config.yaml
n_layer: 8
d_model: 512
n_experts: 64
experts_per_token: 4
d_expert: 240
d_shared_expert: 0
activation: "gelu"
moe_layers: [1, 3, 5, 7]
router_score: "sigmoid"
normalize_top_k: true
routed_scale: 1.0
balance_loss: 0.000488
balance_bias: true
n_groups: 4
groups_per_token: 2
init_std_router: 0.00744
lr_router: 0.000904
n_head: 8
n_kv_head: 8
head_dim: 64
vocab_size: 50257
norm: "layernorm"
norm_place: "pre"
norm_eps: 1e-06
positions: "rope"
rope_base: 10000.0
rope_fraction: 0.25
qk_norm: false
attn_scale: 0.125
tie_embeddings: false
parallel_block: true
init: "normal"
init_std_qkv: 0.0259
init_std_o: 0.0322
init_std_up: 0.0371
init_std_down: 0.0371
optimizer: "adam_hyperball"
lr: 0.00543
beta1: 0.9
weight_decay: 0.0
lr_head: 0.00546
grad_clip: 2.0
warmup_steps: 369
schedule: "wsd"
decay_fraction: 1.0
decay_shape: "linear"
final_lr_fraction: 0.0
batch_tokens: 65536
seq_len: 1024
doc_mask: true
train_tokens: 424900000
steps: 6484
dataset: "wikipedia_en"
Below are experts of layer 3 (counted from 0) of a mixture-of-experts language model. Rows are named router (the router's row for the expert) and show model dimensions 256-511. Each number is 128 + 24 x the weight over its row's rms, rounded and kept within 0 to 255. Numbers have three digits each.
Before each expert's rows: a language model's description of what the expert responds to; "mostly gets" lists some tokens that are sent to it at least half of the time. This comes from a sample of Wikipedia text that the model never trained on.

# expert 53
What it handles: Numbers and determiners. Numerals, "a", "one" and "in" opening a phrase or table cell, such as ISBN digits, "in the city", "several".
mostly gets: "In", " one", " several", " In", " 20", " 15"
router:129109113123154136121109103134085128137159137134172137137103132133103144128125138136085111114133163169122161174142083139164172144134101135113132075111184085185107156145139153109112114078092106178164126127125170118113087139174146125131130097148154072162134128145127160111100120105163083146123092101129119149101109126133072162133154142130117127143080120112141105157109097152149139124115100125085096091126113201124111106115092176145149116116127155154100140115158150185119144157118115126136147095121151121154189082112127092114127107119145134148131162102104113140127099109105131124116065121118115106135097160123134120140115127100122142170135108121094132164138136152164135122063183107073102085122149114124128118104147122114130120178133137122136101137109140171150099111108149

# expert 20
What it handles: Agent prepositions, census stats. The prepositions by and with after verbs (survived by, attended by, work with), plus percent signs and nouns in census demographics, ISBNs, election swings.
mostly gets: " with", " by", " With", " 978", " alongside", " ISBN"
router:135073136116144123098099134139153078137123155106170101096095140089144149078138148123117112146121125136109178126138112165104143139165120110092157142118122100162158145095147126104168136150092106098142131122084113113162136132110168137127139080094158121120127112125147153108131151147133086135132118113138118155123118125104116114118169150093121135137127130125123095166092098161104133095118137119135134106060112159113135122098150134100137109150133150083080132123129148144100132134160088116124122106105137098116174105143126163145157127135167120133136116133115119106147113132120141138093091119110116123161110135126109121135092148105154138165116151136094078169140149062120116127101170175102134086120147070108129119153101123154127149143150133115125122104134146141145129103099109

# expert 1
What it handles: Determiners before nouns. Articles and determiners opening a noun phrase, mostly after prepositions, such as the, a, its, this, plus list-item dashes after "See also".
mostly gets: " the", " its", "The", " largest", " another", " this"
router:126095153150186132093085097124145135137196145143195133100092092142166165135112128117089138099182147132146136119154147134136142147136132103143134118154158093110105154102179171095108101121098119173125122145103132086119116091157146134125132104145138085142142100147118158138127096113150097149122108103141112143129103152132085143150149153101093140162070159093117119149087081113134145090133116137098106074117123154113108125090144160129127111142157170107111101129140155164138167125104094168136170131160151127158138129109126134127163117123116120146169162078126111123106106103145139152098121112137127127142135146100112151123133160113138157145104143127119119144112144118167144134106152155064149065133131109107160105107121099131126124168158131126111117130116146153144121110134157

# expert 42
What it handles: Prepositions of, on, for. Prepositions after nouns or verbs, mainly of, on and for, also upon, among, regarding, as in recommendations on, criticized for.
mostly gets: " on", "On", " of", " On", " for", "for"
router:121077171098139104092123110110098135173153129128153100128106116115116091119134143118132158120158180125138134146117096133097152117139156115103163119121142116135141159099135128139123123095069075133184095150100103128117105159140163134142132100151146112154156133162115167120095130120149072108126132105136132129119094120129142145122151139103071144149127136109122106118121095105154141115110123141144113093099117148112108160100121173108135151124154155120115121096141147166112109128142113130161133099123167108130145104108120160137154131131143130140153136124102155088110126131106122142143124159091147137122127154104122106152115137133111153157131138149049130149173189136131145111102134169098107071120149096105153109123118116123120114176154113111144113132136147149155144129116125

# expert 63
What it handles: Pronouns and plural nouns. Personal pronouns and plural nouns for people or groups, such as they, them, you, children, students, teams, often ending in -s or -ers.
mostly gets: " them", " they", " children", " him", " students", " people"
router:153071164129160123119093148124131105151140139125127109125104086107137128101067126131073155092139168123108180143162109142143132164131079128117139117129161141158143137140139142126142141085093120109186130115094134102111121116161183140138137099132141102121130148129115108127098132128107088128126131080145113129131072113104083123129133134136102168156096137125139086140111078150122189107106101131146131112101117136125167120084111142118119104145142129112082131114161153153133120141109091171148148105123136131136127164096120101149129090139155140149156141151121106140103126091130122130128095098129125153120127151085111130160120153121129146121107138149094122134104143116141122104090171149067096099119127100098154104133114091124114130157195126154127123097126125132137140148112148

# expert 34
What it handles: Partitive and selecting words. The word of after a noun or one, and selectors such as such, like, including, among, same, first, e.g. one of the.
mostly gets: " such", " among", " like", " of", " including", " same"
router:157100168145151121096114131111109142178165175119148122102109113103111154133125129133089154133160178122136179117144105148127123143094115142084145134118108123162126153115141160103103152121089127172171141172127126119128127119167165127128124074139164086134141089169115103096109168113154112122131098090153116137111102137145112115122118155109091112177127136123106121113090069149180134126127106133097105067094148119118110132099136182145102137132153138111099100103130181189146123134155104155149172124134136108142130088118135139137136122119164114133125148102123126130102117106141119152092111150118132159154140188084100149161105153119154148181097124121077118147127150107142124147088160137096132099100115095086144101094114152111146139151165118124112099123130131149170138098125156

# expert 47
What it handles: Narrative common nouns. Common nouns, possessives and adjectives in plot summaries and prose, such as time, life, their, Democratic, often after "a" or "and".
mostly gets: " Country", " Liberal", " Democratic", " life", " Earth", " good"
router:149121106120167108116113114137130121155155127152106095152116129140121150104116165120097118089117144163138147131138097139131146171120116127128121105148124084173124122133152154111114128106105126128152111134096124119113114117130142146131142105112159097126154126148112106167038110121155093139110103093142115120122122112120095117126149137097116142158119136074107099156127079117139131118099125150131090081107129160104106079098147143115138121124133136127100147094143142192113130122164075128140133116121149105148155129101124133119161126135149142172153179109128137083076073110113137119130076107138099119196124183142158121111128124126181146150141136125061117142115154113156146152096139137085120100149170094123133090099138142129116135158184109111136132153124137124135088144152149

# expert 45
What it handles: Education and biography. Words about schooling and early life in biographies, such as University, School, degree, born, grew up, graduated in.
mostly gets: " University", "born", " education", " school", " School", " Institute"
router:140052139122173151126107139139135118140150148127141120145151086128120107133121119146109150115141151168131120142151111133139154159122114121113117113145125098155117105106142168126136127097076113150158114094103169128130130153122159128148146071145171089116150121190117139094110129076165130153136109104132136107124099127114083154127128171115103119136084103134119096148109126163140157105096096162097085120079117199128150133117125147150141122136158140156097117097143139162103145110134098135140147124125179099098146109125102125107131095116163141123154142111122125117077098151131148109082104118133125125158135147126131127111117130084148161125179095162085099134124172147172114115111117132108147093114137082098122120131115156151073132144147088115124113104108106136111141178091143

# expert 13
What it handles: Prepositions of time/place. Prepositions opening a time or place phrase, mostly in, also at, during, under, for, often sentence-initial as in "In 1937".
mostly gets: "In", " In", " in", " during", " under", " For"
router:137068144106154143119073140101101116130161156132179098118091089125164097118115139147087148122151143152132163134118107148147147121135138100103111116126138112139119127109170125135108108098095089168134129131098157085138073150156162167170130119124197078132153120148139137152111155108148110136147103104165088178157117129134111107118160141125091140130119113124124098119111087138107171112131080123121099111104133158120140128120101137119139106157127155139102155087164145149128145133135109135166138122094140126120184100100145121135169093113115123180149141123093150145074147093127158117120085135101139124162096158140153148097121145114147153155126133135107117166148178134149157112091163124081115087124156093139082081134114130119119134148162080078150109122143153135142140137101139

# expert 7
What it handles: Word-final name pieces. Closing subword pieces of surnames and other split words, often in tables, such as -ton, -worth, -ade in Demi-brigade, -era.
mostly gets: "ton", "ani", " Williams", " Jones", "era", "ison"
router:085110175105167142107074111150126135138159102131122116108108086123093128103110157127071139106161160142145152134156093123125153162099119093132132121124106111129096149129140142119124134125089126143163110116101126090137100121102154162145123086118167122120123115126133138140103131105135088139118117100120107143125089138112105120149166182099114143165133175118140112140129085134114157079097096110127088082111098175121124112091127168129142107118160118099068110094118137173147121128134080126135175115120193123137131127137119148128161119103133106139117146142125132124124103104160130169133095097096149110145111180098140142143115143124123149130148162159099093149105142121131162139087172162092144118143159097120171137113124101148157117132126111083123099118151144144124111155140129

# expert 41
What it handles: Organization name endings. Last word of organization, band or title names, such as Records, Productions, Association, Emirates, including plural -s endings.
mostly gets: " Records", " Productions", " Congress", " Racing", " Press", " Association"
router:132100134127151146084089135147105144129139114126146109134102086137126117121111158144077154097152189135148148138159145132107118151125121113098110139130160098124123176136136137135143139090100130112145083113097139122117096153170154173149173086131133122103153104135126099157097168139134113141109114087138102123127082103108132121163162175126092148182111135093105101118140100152132140106131108148111106094094115165139114139123146165143099082098173130112095129061136142175104126158150090121133183116111122133139167127103123140161185106116159119140144147132152120127111127121101145136117102113100145107121137173112121118124121126120152149116162141143067076155090154127141129144116150145122144103137171071128136135124104102122129129119149084095124137124108129154112153149111137

# expert 25
What it handles: Organization and system names. Last word or piece of compound proper names and technical terms, such as Brigade, Battle, Airways, Company, Scale, software.
mostly gets: " Brigade", " Battle", " Air", "ER", " software", " Ship"
router:134086124111173154091103142159107134141134157151154102128109099152118107138140128147084130094145183132153150138155096150134137162131143121130119137121128105139116164150145157150141137095111122125151121090074160111142065156140142121140110077141147093105131107120098129109098146086123095161111154075126108135122110108127105115122138159089129159179104114055113102122130099160142148101116096147121089119098117138129134116089127157137127107102144120120073124098134153178106150119131094129147147109089172152128160116106120141116169107100133138135129129134140135119111112104146144121111095101077100124114144159130153144117117121138116176124147153155093108152113150129171144142111160148098159087124148108123114109107111144116141115151161069076106107128132152138168127106117122

# expert 12
What it handles: Location and measurement words. Geographic and spatial words in place descriptions: distance units, compass directions and location terms, such as km north, located near, ground floor.
mostly gets: " near", " south", " north", " located", " east", " west"
router:155132135126153146097106152150148101155176161115169143150122095103136147159108108146099134136163130182161149102149122148108151150133123081116133110147125112137140139130142116145138140108109138165137139115093112069108158099119153135140125089097154128128137133149111129144081122141153104151133132102155123161114070115124107092135098156113116155171095154088132079126142089145141143111113100130096107123112135148099144086116154161111140134136150153117084136097121134146119155102161067151122136097132160167138161150095125104092154087139146146117124142104094117130138080123086178120148077098114129122145116139136136133152126151112161170130113128162078138142127145134166141131141163109122147097110157094105130098138118115108112147137140099124136106129147118132154131152124097

# expert 37
What it handles: Taxonomic Latin endings. Inner and final pieces of Latin genus and species names in species lists, such as -idae, -ius, -ensis, -ium, plus other foreign-name pieces.
mostly gets: "idae", " Phylum", "ius", "atus", "ans", "ullah"
router:154114109131145151108117120153134123166110153103141089144131092137137127136135135132112178136132126167150147126191113161126116171149114090106114120143143105145112092147146137143160120073117120122176089095059153090129094129145150146141098094128133110114109094160126116146127149115140093150117123079117086137138103112109130123082130139104098158208079150118105079147131097118145192126127094131108106054089119182102135122102136152141130105122152150126114132068145155191108104128137062162142154129145108145115137102096123102126188120118112148170118130135141158146110119107096116123140114104107144136108132166106139128122123127094150142145117101152104113149090127126149133115091129117122139154105182097120123124112101138146122097166177087075160104126138121161112135113103144

# expert 46
What it handles: Roles and institutions. Nouns naming offices, bodies, awards and social roles, e.g. Department, Council, Award, governor, representative, friend, player.
mostly gets: " Award", " Department", " Council", " politician", " player", " member"
router:135081176135184129082090152116111120126132148137159122147111103124087137138093125131097166093157146166116144152168079141142132162128093111122159124102155138138152123145146148124158162107113107120147129109090174137109078128151167133122155090150150068154137149157127123141083147127130104166127101109150102127135096135088107125149123161111122145159109125106121126126112069134115157132123106160128087080081117136126118118112071162141150119121144154134081114100107156164128118139146102113141137111126171134138144098100111146141152100127173108116147146124153144121098104108106130113095107098117098126140122154104146118117125108112156134113130162125105127143117164120137143145111168140066122107127165096116106119113096119108126139144167117132144095111113138146135118125107151

# expert 57
What it handles: Verbs and participles. Main verbs and past participles after to, was, be, such as used, held, known, served, place, treated, dismiss.
mostly gets: " used", " held", " found", " served", " produced", " died"
router:108097190142163112113092124113118125161143139087134126144132101136151101117094114137106102111155137132130142131143097148132133148171089100115120109179158132144114126115151136141130124070121142130194128139071113088098122131113169118137101107123177112152123101146105128142106122094137119146113116068133093125139102123145094168147123157125094116154115156081096134153095106115131121119107081149114119073109117138100133119116090177134130098119151161125088109090126131182131107168156097123119149114113172145096133111117134132098145105122117134140140122105099120105136092128113125150111098117125135127144114144130122119175138145111142137163151115169081139161168156125135124102108138151095154097097178109114140099112120129156097134124152137106105117126102125163135158112083131

# expert 5
What it handles: Name-internal syllables. Middle or final word pieces of personal and place names, mostly South Asian, Slavic or Central Asian, such as Aila-an, Got-ar, Nish-ita.
mostly gets: "ley", "ani", " Williams", " Khan", "ford", " Jones"
router:130115128128174170091118119151155148145174106107152103130113115121108127088150145113105158116141169136148139139157129183131131153136133092133131117145139101130105088116155129145116183109116141121165113108095146086098118134107163166142136088112143125093120110157134144104119139093126117122104094075144107133129083131132118111142144146105088114195112137103075126116123107138150163096104117114105101103102124168119140143107128128154129084103143149112099129102122132208112114131135117133133187107137142140121165094164075119120179089109123135172138135136138122111083138093131112134117107087123114119130141194096105139126120134116163159143142149144106090155133156135156121111064145121122123136149178115142130127134084110165124142155172133098129142081133112145124116150128149

# expert 15
What it handles: Mid-word fragments. Single letters and short pieces inside foreign or unusual names and compounds, such as screens-hot, Hannovers-che, Björnst-j-erna, and ordinals like second, least.
mostly gets: " least", " second", "sh", " longer", " only", " third"
router:139096153134139148084113127124120090147138098151135129160103091110125140153125123110075150121126172176127164143138120161122150168196140090135111117131133106144101168130138150139142115106086113161177113123087145115135108120141174160128149097101158061131139140138137115099115096101144116140141089105139114140138091119105088133127135151087115176159118097104124102138081105140147164112087081089132072076076086199099125127116126156139139111103142111133052160082157144164146143147104094215172147121114159138128143151097119123114179125160113122129140136115093136126107122100101122141137113122119123140168135143100153156121081132118158188123128131112113123169117154125157140135088145141132136114118175103103151100089112106115134144149149122105128114112143115140126140109155111

# expert 60
What it handles: Codes, IDs, non-Latin script. Digit pieces inside long identifiers, coordinates, ISBNs, catalog and asteroid numbers, plus bytes of Chinese, Thai and other non-Latin scripts.
mostly gets: "ง", " 284", " million", "ō", "100", "67"
router:164115141120173173064125098171120115162160129100162130133136097151134105152135142129076129131143142174126121164166114171119111173146115112117141127138126122147106140152139134124137124085100136145136119102088149088157109159182136145152120081128129123121121112135103095135101113085136060133105125092139098170116111154128112091162132133117085153155091141075123114109136092109164160126116079120090100074073099163102109110119123151134126111101119140138106132101145158181137123109135078133120177120104136141125191094098133123097174105099122131161107138132148129133094097115124120123105089139133146095147145189092127100119114125112139147172168119177107120139133171149185102147099150155112149115119156097127138079133119145131152125147156078086113113128125132141142118124119141

# expert 28
What it handles: Month names, time nouns. Month names in dates like 11 April 1639, and time nouns after determiners such as day, point, in the following day.
mostly gets: " January", " December", " June", " March", " April", " May"
router:121132119146163114110123110112095128156129147142142119147100112124139152102129112118127144104162156173162162131163113154133161160099095130111142114152150097137124128113159146122076129089093119142154132126097120067108104165160169143156133128134162106144184138144153132096128125151140106113158098091135113145090075117131081131138092137127107122136111141136154143127117131144099161159138137164109110116110111171111133121084103160095120112132145129125072128128166151154073125134153117128167135100147128104154168072140112087155165096119139155190124142072093134135107092111135160113133076128075089122153133138103133138132111167114129155150137076139117159156127164109146153173104105142100098115121152082154135125132107091175102085138151104085116107131103152143145103122116124

# expert 16
What it handles: Infobox colons, prepositions. Colons after infobox field names like Capital or Postcode district, and linking words of, from, to, between, and, in place phrases.
mostly gets: " between", " towards", " :", " From", " near", " from"
router:130126161139162154085105113113131124149144137150166131100132118132123138133085126138069165113125171160152143149159110145143142146146131103081124094153134131158129144112172146143108103105078126135139113112127161114148124097124176143154110069165154130149139133138100137154090125125164088120115086111132137155163085147146108157149105140129116165142085150097143072129091081137120155078133104116127102083126136154114119091120126151113131102134125136123093108119162143173096145098119095132148153139132129143117128146109127123122181110146141138166127129100106141171115106088143128159108116130125139139121128144103148153144121160130152149170121113161105112148159176117187159122087143125115151103128165063083128100107088140115116125122147100108136078114151170142127118166119125

# expert 8
What it handles: Sports career text. Words in sports biographies and season reports, especially verbs and nouns after he or the season: scored, won, loan, yards, tackles, deal.
mostly gets: "loan", " scored", " Giants", " yards", " finished", " won"
router:102102115133150134087104135121106118143126120141139109102122116075133151100143135078077164125156134099102161131153082152148164125141122126114145138162123116154115096132196139115112139138095138153142106105122148087071130093128134166170168087128149070135139112168096139116097111113132082128097113093119088125144113101107108110131123139090115120150122129092119124172131110134129144074122087165142108141063139128101150109108141138130150117155127174137125154083128147140143127163151097137158150151103137124115166153133101121158111094144158161138146165125114121102118097125121119155108080135110083157154162178118129140121102144081157162176150115127100112140141173109136164153117130180124112111124170123131141127088117125171126129148141133129099142127130162153174158142120137

# expert 56
What it handles: Media and motorsport names. Words in TV, broadcasting and motorsport or league contexts: ESPN, Chevrolet, NFL, television, aired, series names, and hyphens in year ranges.
mostly gets: " Nominated", " ESPN", " Chevrolet", " television", " NFL", " Super"
router:131103115147178095097107145120137124132136140131146129127104096102150155081136153148073174093133176106137177139127097151111165136138116125125158112118122116126133149141165133114127148152114121135147113124093099116117083086153137158123176071134151081127117111133096119136081132117147093131145116091118120147149108108118116138127144168133118116135132112105145093140105086158158146116132109157138078128068135143112099111109141177150130147145170147080118138105142165165136147153139096112130135106123163095103204146131114162153121117143166137149129141118135138088105128116119133129125083131100079143145096185089130135146101130141131184142100154128075093111125166094149171148109155194121142088114131110089126110108104120102124104161148091123106120118133148141141095140128151

# expert 36
What it handles: Mid-word fragments. Short letter pieces inside rare names and foreign words, often right after a capital's first piece, such as Wh-arn-cliffe, s-ard-anus, M-ür-renbach.
mostly gets: "zz", "|---|---|---|", "sq", "ingu", "ll", " sq"
router:125100130123158108079112104125131112126146136108143148158098107132136125111109124108096149097117211142179139133119126180142122155135132122091146140135161090155149153087137107122131074105115083137193154109110086123147124148126147152136119084157149086142141115151112142122120142082152107123123120080123135149148121076128108134132108145116127125142128112061145091097096132119147192138115144173134112107118134165140142126084120130141161138148150139094116104115159145149128126128125082132138151120128171156106165099112114119114138100113116132168137126128140125149083087065140131155102127142087138125156089150112088102146115154116143164167116157161116109123113176089144163103091121128135125112117148074136130106105099133154152084173141107124146123147150125116142122141092107

# expert 51
What it handles: Romance and European names. Particles de, van, von, la and accented word pieces inside Spanish, Italian, Romanian and other European names, such as Alm-ag-ro, Espos-ito, César.
mostly gets: " de", "ș", " van", "ó", " Juan", " von"
router:154087105145158148112106090146117121125164128138154095135116136121118126120080150145086165129141175187126155143156131163112144165122110096121122134112132109147107085120152121133133123097084121165179069097104118092119137121129127128130119099142152112146148153152147075096104123117148068157150137122100094107117119096108117123112115159130107152184060163110112116110121118149163190116122149128113099092145144145149154137099116162130143112132134132121093123113124133162111098140144089122132149124111155139141169110111079150120147113105150167146126147133137163103130146120168114114086119100118113087140113150121136164120116159126153168173133091119093094163144159126171152151068120123132118145141147092103105146109109134148132081157137102089133101120137163123132159118124085

# expert 43
What it handles: Sports competition terms. Football and sports words and table cells, such as League, Cup, FC, DF, MF, season, plus score-table separators.
mostly gets: " FC", " League", " DF", " Cup", " FW", " MF"
router:114103117145167139093135142124093138132159140133159122102122111117162101117131134105045160103148155103105137119121098173137134134162124096146140112120138120147122105139156133105118130143106102133136107115124148121076118108130155167137155101141129106113159102137069123075135150132098079125150134099136110103135090123087115084117102182112072147154102149123122090142137086153147196102136109166137075127097115133131141140106122127137148137158159163140114124060117132156146145129118114118197139116120133104075200170123083111149137133130147175161133162146125128107102107118124149149104092132114072123115130156120158157130111142106120176125155099143112115124118184117172151117100122187121131110110132100111142139139094128123127120151124124120116094109117160122139151146131145